From a checkpoint of a small mixture-of-experts model trained on Wikipedia: 11 layers, 448 SwiGLU neurons an expert.
Below are experts of layer 6 (counted from 0) of a mixture-of-experts language model. Rows are named router (the router's row for the expert), gate (a neuron's input weights, with its number), up (a neuron's input weights, with its number), down (a neuron's output weights, with its number) and show model dimensions 96-191. Each number is 128 + 32 x the weight over its row's rms, rounded and kept within 0 to 255. Numbers have three digits each.
After each expert's rows: a language model's description of what the expert responds to; "gets" lists some tokens that make up at least twice as much of what it gets as of all text. This comes from a sample of Wikipedia text that the model never trained on. Tokens count by the router's weight.

# expert 3
router:134193101182143075129103175149088111152051119137146111126115180103141099074104106131169108122143131178083096158113191160126110087103102096162167135139105131119121108131145197148154182097071127163088180083122137160113125104124095089111182133173136103104144119103144176092212147147089188079
gate1:167093137164104147034118142142097130130054125181123122077142136126206118147142127172129143052110089118071105165162135173121171058126061097157134123136121098107194083128117084105070145103144111166142161119095171166147126208122137154128134120080112152143158150168119131091160064170091180136
up1:099097132140081110094179117119135083053135129151109137122133110129113176195183124139122118127151120120105100181109161191134104147144133090144141175100102112121124099113096134129146129102112112182134077101103126106107149103120097082088165105135109117151075188127154168080061109098129108071
down1:181127077104099081097146128108079141133116083136209142108185160157078156133142119161074118099143081153102104119080117168131144155127094133090124101120117122102086054162125147104175145127098155108095161142186106130162141103162132178120086126134049214077144133162133107116103130148131145136
gate2:086070144104169069156125138107115098118150143105115187082182111130103185141150063148102121092146163114086148164125123122122090168108162141124210066156117102106167075149112105095160127115071097163141082183154148051077110169095130088091113116154145156092158076077151142178146117122121137142
up2:153211162182086144121141166184101174106121109099089143142172095128144104097124117162098169120094127126081158078130127138167096165097107179083131142111106116146113162097126141137138169142201145173140137149141085092127124120176117160143131122130139154134135132090136116128157161134163169053
down2:150136147140116145112118139166144158114054139092113172121150118139113170089126107053130127144160142135163151150109156124134127191142158107096171091195101117150115171130116124190138097147171115020101097136109152112118094136149066156104191087183138135129176102104096215157146127189147087178
gate3:101135110086140089153142172091146129109109116176154135126040141194119144141147125121129146148136144092133104139092088153147185160130165109132097101104116106170177118130130173146173134122114141123117143072088064076138091126072187093150143087084084108067082064125141093088149082129046151111
up3:100121126131139102124105118102104100132126146100101133132152119115112132154165083167131164127144156116098112110164125098148124174126136114167117136138166104150049141133177053136183141135145173150077098190168133137110085100153083129113110153144097127092149069166159094184119140087166121091
down3:094123110178116112149133127171081079103124096131097112141131081137135085208168165149137092179135140152089104116037125164116127128098095166182170171146171133162134150141166148159156158073168182134190120134086111125214147174115117093180138142082120161115100154155156111121123178111095143153
Table punctuation, Asian names
gets: " |", ",", ".", ":", " K", ";"

# expert 19
router:148156123177144082134080123045097117132104147069130192133097149081179090131139121159190113119099155162085098173139193132100125113129092065168151103176096068088158144120126125175128107148133152169115150102088075128134135064133110107072147171126177096120125089137112174106117158151106156107
gate0:106145147217163156101124177113107087100111203118109180213153187157146099179106105157144103140124130119153126124093138096119138163110142109135170125128138185145153188152114081124108092129139162139127114115140098107131169143170155134147091140134131078144087137182181062154137121173098125029
up0:131137150118113094096111132124168116144134180107144136118184120116146151159131133196099145139123147113130086061148146077150049069111151134118179128144154057206137142100161118077178116152073167148134156126125096120123130104121096187117057094091130029143144193106126135145069158122145103091
down0:125150180115175132164078147130146114070176102132157123170122108059103158166069132118137161141075190167164182162132157129115121093038122178133199115109144089091096123169095124165121111079147156093146127122066112141164160201130179142158144179178097155111112124102141115141163147142095142133
gate1:118045145127129114137129119153129187221111109163115115146132139159113126071150123169133143190127186131119106207173164101154085119171120146137101135151132122141176130137147145151163074114153098190121125200156093079148088116158137133119178148160076181072142099097146112115127118094101102095
up1:141127121097124123099124117163085128131110180172126234132188114126112136124144140136120113087121211105101188171099160121119113100144102168135122089134136085120122081077112117122168139110188141115130138156106155090125119172156148093109176141077099153159157129108138122116166165089062104144
down1:083118198076068107228102100162112117148147174158169129071122082164147158141113100124134139157131126163151127161131187149126169090119108106147159124161096172137112116139115196128155161137145126092106162125141108174109131173086131140064128159069123170176122099157153141043089153111167174077
gate2:146157144179162166131118121168144172100131133100052105151124139117136098118125170160185159055073099068116160127116136101180151172141122053180138178185162068156134165090153124094106093095146166152172095163126103124127143173100125121088142172101217157155125088112106157155148168111159115174
up2:123115111170063120130127096101099113162129172119180163169139177152148178116129093118117134084169161180113111085093107147112168158113097108163145133099073124190125152114088106184120094186097095178114172125133146134160175111195114086143118109146089112158194101101143157143120160146112154116
down2:166154125216153159144155142138144128127121107115131159120106171151119069142137196113123193092092132067096046157078172092144104125104095118096205077173173115148159145130055163151169098132101131130215093134120074046103142160141148082063116133119088136131113119126135129110185136106127107069
Prepositions before dates
gets: " in", " on", " the", " at", " from", " to"

# expert 12
router:155152129163169091180106197074101144137067157087165143133086113105119084119119118116152126088130088165062162171193123134113078137101104094146130114117170077127096171102131197171150135100115147166092190065099122124124153113114150106099173156155111113108153071070163140095098158127120180142
gate1:143148122119162145117118178110098077164105124213170141049083133168133113096128162106154090117046149169093111114117168135174167112145153173112156135163102149176105153114131107091144167077117148123099155099169111148120093081135087130182119093124103095108113113121120114108092142142171136096
up1:126048087152099146130119193112083098129167148215158145133138107114150106095104146127125172133116136060128180106120111074122163068118161074163156065155141063204115125174155118129113138120133108179111149128150127135143131145148176133132099149130145148107134101120089182088099148122126128177
down1:136129107190147157200201115075149123168074118117095177147139121130162169142147108124070127133169086107144121104092179149122134160153153143141172136212152149085108170152102123084093107178125134151102128168147142191163109144156127179102119127116132151052126123129150111151031176086117116125
gate2:098141072164124120147070109130094154131106091123144051080050142101078130070132169091158203093187128113161173134112135099110170104111150173081120141076146099119095165103169086119141097154129111108059110129142129158053127113132145146173090127125143092113115082046150134080157151102137143083
up2:169109158071100134135173140160121168139117104157093110173093084101092107160151095130158191131103115117121120169166167077110129120113182100088135097171169138098166132104170113114141129122121198137110143133196192118154133106140128173144102122110103164106075157070086161135166082124056170089
down2:126121158110099105151083084099156101131129111140144154151138144067071098148075110123151094116165107183141083106089119088162137161124175080164165122124098098114160120153115133145129108126083140112150130141090110089133078097171146172083111155154118106216138153086128130143126056099139147106
gate3:163115100110132179129104112125163147144093117091120187125144134150113143127152117114140078081141156094141112147068151144177119109160097129157154120099081135135104097117091179126112087172140136150126176167142039164166143111071107104149135161119116185162133148116112134067150068150118073146
up3:130100112077127059152109126110176111151102115125174175176123067117090109133117119093144123111113075139101102155147125136127139119159141039140075159096137108115143149081131158103111111135182148132137116060088142175106101103118133108109149122103095075098169152114145152140109116096163135129
down3:089027132130143110109157130127082175145160157168169124082110130095136115140163157146144124112127106102130126086127081147114162103065127087096139141150106081101093195114104114121096142132096119161103142147086124147141114087130084187166088128162148125139126157137104129096122109132172164124
Function words after verbs
gets: " as", " with", " of", " to", " a", " by"

# expert 17
router:146145098157192109172091167079135097159142176100151117146095134119070119121091117199241099137097135147102120151125148132127114093133134109142155121134082111103145147083203152146113169125100108165187146144098133165143123108138065123118148132115151106015114089122177187069164149140071199077
gate1:094107116153157147127094143169162114098157123108106171159138097059122173098127168151155152165155109130073097105101135206165103186066097113084151121140155085178138134146118119089175125103128112108155069069155078117154141137139175145156143151146132209121089116152153141149148142153161105120
up1:069094133119176095108119168124079143106100138116151153144186167073201160140159103127167151174108136152147126187072126101118201121132097066154161164172122118130123130116165200089108161146112136152136121121106158070118117163182175143114078157167155166098131121148117107157158133076094117122
down1:124058136059153150110085107135183069039124120177176095161094061151087134107086126111091187119127124137159135133118118178113123148196146119173053126101110107085130149100056113069140123108134159169136075108130088142107168152118134134135122155107060112099147113103163166149138109172115154127
gate2:099093103101179152132103148073084085097146181108105102105118131132155145142134062173178169158185155119106126083130110154131130116115116136155086155108100090164144105135201173093138140099156167131089204172139132130152122119164145122136173140146154178097106142145108121138083142040170166128
up2:234163121121145067157133115076162088150118144086174176166145079146082085121117114169143067136140136091144151138128122113176158165060121109107125141140138166148047131179058110183169093129090094121144147065098119133117176121148189163102142097120143131157157136106138120095108106142087158138
down2:123168097104134141103171158112160151145101147116188135128133132076152113082113132105153038111165085119163165104154124155117143100063154088119106110119105133135083095115143098067127051117127094069122111065114140163155190097125188093102156171177181161134128086109072054136104160142183156108
gate3:127101129121101147121114130103116139124059129089109132088136136098152090212147080156203132166153145078102127120111074122106153063151196134088078122157113092170130128097139168095129114224156172130140125142085101141130179072144124147145123163122162152124140119081141118084125126182127188099
up3:146112092116069162184086144121136124168134162113117150148090085105137117182091101112191096160066100140090131083116138145080151141125144130126108081133146161118146150112101154116117126204187177115180159154130091135142109094167104116128131162108157141160121146114181084160170126117135130104
down3:126103197099121154097087114148141178186130160149166128060161118124143178174142135126136138126125130165180063128077098063166168178090122128109029097159107112095101157124140096133130140087147226079130164109138073116081137147137119107117128080135111165179165146106076182134119085128109109128
Ordinals and year counts
gets: "th", " first", "0", "200", "1", "201"

# expert 6
router:154179096162168106121086139118146099106106113109143153190126151102105057122132118167230082093100094132121086141149126127060074120157115133190184110170086104098127188118208117186178146132155144166120183072154117143158148108181090071142153115141144108122119059100150106083130212095114144123
gate0:136119085033177169114106160172077126179129123083117088144092171115106124165142134101102099140115111107090133105148116128113104152157082118072097145090092128103106124053102138120059039118121120096100065084084144077127104163112181151082149122145156093155105069128140156086163160131130156160
up0:082114162109165147124072124120121159137096113129129111159155079128083155146120110137123117142128079178124150099138104143168130203094174059136079157169109106191145138091194141091075101129107165135117077136121116122106124120141124171122112156041171146058159062155187163159103151152098074106
down0:145080091079077112161087160076081172149117124107076095162073116135123134179105145095149134149151127158122113142121118118120090130127140062130118095173080062077132141115157124112135089108129093137078080151135144112126088180107166202111137087096116117122099131119164077133135184168137083111
gate1:107144107143113146100135087150176095172151129167056164164116072178153104125096102139090095090082147128142154144152124137109132096114114136185134172218108188103187134158161106173067121129114103136139121126173086142138099122137135108136127163128106149110152095120025118086086101157121118127
up1:094181101129110084095125107138060151108159103143105133132162143091153162156134115157111139097153068116095103154123148128139113145051116127147090109152121144107124182128189074150161050109115210096078091129122062073147141149164120139152099160157136163130134156183121101128116148122148119102
down1:150202177173166133107095122107133101175116074147086138127171158078128184174107120073156106172087142098151114139152155103064130115165154133124126147078122115125135098163174174169147105106083152163115111126094134108071173132112148194132109148098081108055150180158174101132171067071144112126
gate2:175124122125163183120120109151099156092131145070117092057127151134107134124158138126185101137140141124107138185151165117073202158097111174153215081151109173114086099115113116142115090100148114169125133092162149126148093174187097123082134108168125108120077127104085109071095116141107113150
up2:149154082086087151104078076096149092094134120091057096144169103119162125131129075149118115148113154138222116149112114119145168152101123088144086134085084139127099126120082142132082154108139240184119098112138092098155111142134136120072135106144167136127069100158175153130213158159161156149
down2:162129118083159096068121205047181134160084127092103094130127169107129169137146142099115082121141116067074142129090190052120127160155083112148118097112111124076149087110053080101126080126168138161137104140099089072078130111051128169141171123123132121178131149118139127137172160141122104127
Start inside brackets
gets: "M", "1", "S", "B", "P", "–"

# expert 0
router:124170114169147154167142148135115091145100115139124102189112109109094112099153069104153123073141118139113162164156092154138100106085136133200172147151160086131122140154127104124130123093099158163149167107141129170149140119094095105156174197142137125101117113127178102126178144133083143133
gate1:169156125153112079103116137088190198140115119096159139132142084160085163170122119128147112081133123136102148094093168169053094132099115122091139125146123143140097104087139120147074101123107122109148144124073112197113130106175157177168195102153177123075099141108106112125127096061186107118
up1:123181122085150109130111116128093062126130134119157143146140143181158125066114165106093104114079151073132152074135138172121127139109140168093091106188143065145142225138155106157174149135121190130110148147175059083183190146116158104131084142109175159145149120159134126140088128179129129156
down1:195088129179040142075093118087185122115080146174192154087122120169168090116116110139152169151030129110109092175136118153110135126092150153126137139121173084137164135064158171131162101141146167156109091148162193172133118096142132125161114091125142166079147133116086112148069142138156099150
gate2:103167121158160088121136074148090110096195103096134133138134168143091103067203132081167107109128107109102068147080109104065152125100065169147127142177181126125134089089175087107110167109142145108138129162098120132105132182120147080128116143160190124103079150141139077054136084198139141107
up2:121133158122123126149162103133089088152108121131123201042134140125184200129091180159184130179217134125104146141178154065131154112165155097138131126166108159137171145143143173090110108098166179083079074152120044156134107128133091072133105137121133148108128166129051081166137199150110129103
down2:152187116129121138158145086133140126124105105150122141112093171148149135159154122140174145063195028141122091212087203117073124099200168116143121157164110120132150116192119147127070168135103163097152071141143080143162153093148157117130115163116177097111111128153185155122118104105108141165
gate3:134161100109152175139093185110132077126094140120132131152153122148169176142138122101075094119207081180088168139079121156081156147139091146118123161103076094103077113142196105113115140164123119101115109134141140090102131154055126123116156150130193081123111084129165058127102062122110102147
up3:097156132164099140104168101133110148117104111149095100145054100129100095096113187136187088161149116128127155088121137112096119065099048163130151110165126116116154129092196038130133107134168135096132167082126168163119129133095164136079152116073123094165174126100130074044075180122169149135
down3:108153119131237181162147085045118121131110135149149107101071110109167132122104086162186141118102126117130137113154155141077147156130192100097157088109152095151164193134093099142128142156187101157130187135166103122083169147182138143153157141072054118123152110132108164107086120140131129120
Mid-word Latinate fragments
gets: "g", "ic", "r", "im", "c", "it"

# expert 7
router:172160089221154147140105172125105079098100134112096141119122124103072070064089079120135085087101168175112084163119118163145087093114087141161181077185110084107155147143092124177185125104144105131135174100092124150142107095129148133078155160141119059115135105082125124060203170092140111114
gate0:122112144213158177093111161173142148141157095061132172136163099132108103072150121112096161166114131081144163106153149124090059102116101118069117143143114113102119105181159101090168082138175163207116095126112166105125105117128127077076141105132110167150164102181110043174182128156114184122
up0:134126088115109077189151158152123134159107175152106077160151180144127113076135172161143078139115082140080128125123121085108164124113055120150085109138133100123150157064069102112065186054119158087134171127163087083099082135083095147119123140106147102107128162116153178157084117117146082109
down0:150148180167178100172151176070175149100109146134135118083073100081123155098119069146103088117095126156100160141130172100093144171105126154118183152146165095087137123099130118128143098166149150110149137154147123120094153123174182105111123179193133166106190076166111077083099132092140162136
gate1:107144148182063151082115161111074167081115154211132151143097132154116074124153131114153103152161126138174109098133145100169128048118201123100136099092104141155080121139106092177093130115171105147102094124122102157142089088132119138126156159130137100186140069109104121114103087073134122118
up1:110191149131144137150102144056116135123161152054166122131119126089170144131118154185135118086103166075100110125148153115139110198124177117121127175092158124175137110107122131153155133146144139102095080143089152132059075134149124139149139162098137126106138153155131129189144141098126136148
down1:151151175156138120130165120073141115114163122134123084172181108121100171177091111125108193126136124082139140141114167193171142125112155125153180118134110218104162125119079137135101150114137144114136107156128138108147087148100156069150090173102137168134125167217105122135155167161149163123
gate2:169119090125163179159139075152171106056110135073084131074099084074137169125117113146107156149111140169070162178083128171171135142109115113167162142106140046132135123116117105157126179130129157144143085113126161176134050089111139146102090142111122121098120073165157122101153102144192099158
up2:118138083158173141113127117172109059060159156132145154054188097018169133059099115126141181161095127126143122135059111109126105128118117121153155137087163175114110121182174118159155168118135143115180119101156157056085106080129091099140150119128124101121158091128192129112148087116117080119
down2:189126083108159097104083150166136105095160097099116121099151170091122193137122125070122146165174108057082107107082124105191084149193145118146127104181098148125143145172083120091141096133112087100104142173105150120098085144091140134136142141122184120145099152084152149142099137174070105173
Place and team names
gets: " ", " N", " Al", " M", " South", " S"

# expert 1
router:116156093181149079142098181139142072105093115061157121108131172108156093071114075140186101111158136168118079138137144124110067089087103137126148141154094076141146130073137140167150161075103091171150168091144141165135109108101075096125118148152132097081059115117194182108159158092127155106
gate0:133110089127138100121125121167140108090146164076140145116130156115170120138153052088111018145173126127143127147160102147193115094079090108142095125086112178095143085169132179156200129108093129148125099116186153165121120164112111119119097168105148171114136103135131155097117180128184141112
up0:071141098166224080111131155135115116168109113142132063123141144107097171062131145194137116139109130123160133153090178109167108109154154115181131145117170171161102158141076082115131146094146123102097132120137122124134198137123152101136161109091099154167111118133107148107093145250131128124
down0:107152057205085128069093136083170199173171169154146133143149133134137133121144142092103103108130178041104114146112113154118095125149157073113239148139109166093094082146126123076192133141125139107122080062127106101088130190122100143141115131159135182163150090147117067086079146131153145080
gate1:115135159089137181154212083143106093108148123085158066090109097066152112109188116105101146139185129178108107136136204140127174119109111175164138151113067124167084162109188107132118169117129122166134133138185151131089119109170154111159123138104140120070151108078150165076139154196114131101
up1:093112219118109162149132152133120162130142181088138145143138123145113121102095109064132068130037077080110133122122109079164145110170115162147091074094069116088138148126192117087074143106144109123151096143113106092147131101151125079196114155131129089096093129065196088155149173157096147064
down1:085149167045105072139094113143184140110087117155105131129122178145173099111083129072108111118134106170175120159116150100095125106141101092154044148138124140128132113154055158102138167097135159146085114058154093143136178096149120066137133118105097124102060102133098180109158146132115097071
gate2:075192136107173125153120180167179143153136145157149129164108154131136118128124156099138128125071128150136156125123107119138106053151100078065149098171144178170139141129115180110117135091104115150181109128132173162132140206136125134067137211176134109113096091206158112148092128165100078144
up2:146117068060101134142102109056113118081121165202150139158186159131094126122095114148141080142142168117073119125129155133128192145088163132117137106106109173135097111177096135127157146103117150172153119134193155176156143085176107133140095136107123135164100089125059158150159177137132116109
down2:152100134108094168151067128113112152108089142079169114068116128116118027074168132134157123152132106123091153089083136144139094085081129140112072106098173178178132131133122161111096144111103121072204171108110161064102093183123091119138104160155162144136174104163088112151170103157126176121
Titles and band names
gets: " the", " The", " |", " \"", "The", " Th"

# expert 2
router:165188130205135133137125209068071059128106121131140169139090127154151100150056104162191103096154105136128149127133145142151115125150121109138200095219116097119128142147159132131179168071115102133151161134130084165151112114151137130114128191176142123110093103122179146095106147117120124129
gate1:103100146132048072100125163084110109121120072121137135152173214148154139133184170148099133138112081110070140124159152126154116107164122070149100158074082110134099090119100165133153095041162145144166172179127141139117141115147101110088117097088161136060154128136116142099109099146126127157
up1:147140180086176141110071148114144146121135161109155115092144151123155128095140034152106152107179109101144128142108108160132124127116128136134126181182046117144126125115118209129040113132109128153112132133127124125155059118154156139097120129117117165134166146111146134079155137133105142164
down1:136070189118175150172103144102168162118097146094086074146107109066155093111114092109148103124144140094173083085130088165119071079114102095114086119118128102115150150151139151075139106120132116115121124099132125097131135135108182103095113128101197130139158124085102150147099142105104139065
gate2:122116151142148138120147148170135131172115199176152113124195217120083093165128159156069170171080102144122156167075155115159154157109150100175122115150107131161133094105126115111066119105150114086125112188161146131138155124218163173148135106145189122086096166155124121128096124180112087168
up2:102074136167114140155074128097162137117141150097126133160140132104165047090168148168167101174084090142112122162112176088119186117143057110123144076117176152151152091150216084107073123168136094103111158186165124125103105167124123106153101134124150118142161101129150086135181152160155121084
down2:091137114149120145171193122128113114102181075141111112070106137193129105111166154123106150054116110123145123143162091218104163141110102157173161177175175146126112106162189127189129146117159084130150137144186090189151141097121109107143118163095125144105068188114136135146148116114084118149
gate3:162123128117145149172093156128143127101140178090181107137100118147196127151099114083144107100118158101198140121088122132182105157175121109142191125086143130127069113152123150117145102141143104120120144123121122127140150170071126080127089149120163138117136145086154145110169107104166055133
up3:145155151119155116142111172116132135072106184108191132165137108158141113159124138138108044098085112171125118162101118095185142107158093120143109119039083155107073193073165149132119129163133149130123104129122103117117109149120086090130103135110153170138091173117127128130145163080146103154
down3:120115138138120110133153081084097152154149107150066164118142145147103155141160122108120125150076140123135197073152155170141045081095180139117178107145123153120124107096130165144130167123158142106112127157103142153145129155094113110135141129082109108073173104124161137118131110083137121058
Statistics and table cells
gets: " ", " (", " |", ".", "%", "0"

# expert 18
router:125217134172168141149112160147154094164137162125117180127135201108135037134107093160194097091128111154132129164155113163123053130159108104176179086115155121113085140086149158141140156081163138229120168149142096165141161100165129060137134127124178089118135105127147167101151128085130162105
gate1:090142159109136086128154134149094153125156126169137117133100151081121156112166127100122129074079133084123119052137144151112109143139078168088129115184110139108099161117176160119180126141142111155126120160176080214118105154125095114114183122155175101116117091148157126186079119115139119121
up1:084142163171078182145156149068098159147185073126160151093134115138104179126102147104117102115111159117104099093179151155199141119067167125116109189151111130166123130135078113097184104132110182148125097152140136136131144087127102120147167154128159047150103174162151074125094154135148078183
down1:142150125160135118137138173109118173141112141135154128135139056182171096154086146161156183111072139148120204112116072157170126123108121155060145147145131109133096097156140049129123043159096133144121168148131178121125168133114187140131137167174112139113105151140130132120095132104142073110
gate2:145182120187147131085128122135174181196145147125169206106198140168106162093166138186136146154190103111171107134168103164123114120170096123201098155134123072058095155085082139111107121170146179105087171224148127107150113111110194115116113114117113101122123190174108146097163150083102119114
up2:102075189170114166164113174128110095132151116155107129119145133139113082146094088143201118173130179109096123120119194167102141146119142129127161108139149064161127148128053081184130122136051045107094096142158094146122113107103166184082092130144137106114201133157171122148151108163141162136
down2:185103153089038083172125138129185123130076140139127152149180106126147142126147149158107104138158122089100120149154123185146206132182151113112136131086166132061131112109193124116128083165181152145112096093046138145120157100129115103129124103134143164155142064082163135086202207186125126095
gate3:090132134045132140189091071126109153133082146110086176094115101166090163168153094060101141102172130064168131116063130122188097121098129095151113164120162110137090187102123181117105113073140145095125155142121112162185132098031094145171102125151130145128187131124178123086106116204127197096
up3:131118122108162131171121119119089122162114187125075127183200140189054151127150128076147175104159136167131106134112139115076099157154087105107155074083204129150091122138150178118171154111117107174136164122133163140055136149116163138064143118128052134166134158111160137133091128110183151146
down3:131136159068168118132101138168164178097110067141165121137178146110126095146121119145115142138125158087134181131159132153126117117166087083133003107080128206134157132111166137103194100142106132084173116111119084109083127142151138108106110078243156129093174172154081120179081151130073114163
Line breaks and bullets
gets: "\n", "-", "==", ")\n", "|", ".\n\n"

# expert 15
router:120130154144165099168117147068148114123098160120159171138082152127103099094099129125143098102108106168095130163137122203145119092130106118138139130185095131085164147101093125171127141118081094150190131163114126157146166086116136094126214135126157065110110090115213162083199166124083138101
gate0:149139213135051125124129147122141108120114105171101158136111128138147098141102113140152065093209143127122155128142119127140118092118119107138117135153106127147111116126177176154104127078128156183214112107170064096155143132099132099143108127187106089161114079046167106181177115140172145127
up0:137114137047122140201112144172156099115135147118127117132153072088067105084115111150120121177107145163121074088130151120084143108126151065109174143110152213140186181094105127071167167089113049085122168081132133145116182112103141136158175121124149155062160143109106092101097113187151096100
down0:143152115131185070151113129145148122102129084116150137125111092142048115132147116157087150147125143197154050133146127107131163090137097099101138149158198180150123107102122060057109173066168154120137104125100115124127082072120143124111153089070116151128132134136173160116136128122115122183
gate1:117103116118126112200131108125127141148147155122159140099123155096135142096135112097202186086186172135151110100105111158184125104149117155114116147110168087133092178196161131188161133117166106139130136183132147157145140144134152082135136133120120115179171096119151120143099130151170164133
up1:153077120157102130207104044125102147110105156118146158116152125107160089150193149142145091153191176136113117126136114111058156176103167105145101132138129112150134158200172144113092097120140158103123135125088118131110064153195124067094153126124101118139108120166189121134114095080126169130
down1:172127118127174125181132120082156179096124171184115103133156117093192139137130145102184161160124111096107094086131121158119138126139147169150066140158113119152163123234111116210130167215137141155118122107137134181129144121098162099200087139162066122126104129116133066151132143110107139117
gate2:188114116110152086124150107093097097130059184177122158162114095083146096080157069177142114107137130134169145110092168103146194128037142099156081156128154159162123146113093186103113093158135174151118083156095090133199135103093158098138136161141104098125125132184140203119168155139131162102
up2:067134186151162134129115085146165110120139122076113165084106182160129106120165151115136171149151129138111142145120103185149063106176124130117200099187129088096178136145150082131137161145136114112124098089100141150101117119117146111100115043142170090169132172124159088185143103176142113094
down2:150091087187129137136153122128094119149079181143096125120096124162147103166074108076121110104122074091156129148090121082118097096143104126155217130164141125124104103141149122170164168127121185175155158132154098139065114086128054117153149184106138083134112149117153111129175112134146170123
Adjectives and determiners
gets: " his", " an", " and", " their", " early", "'s"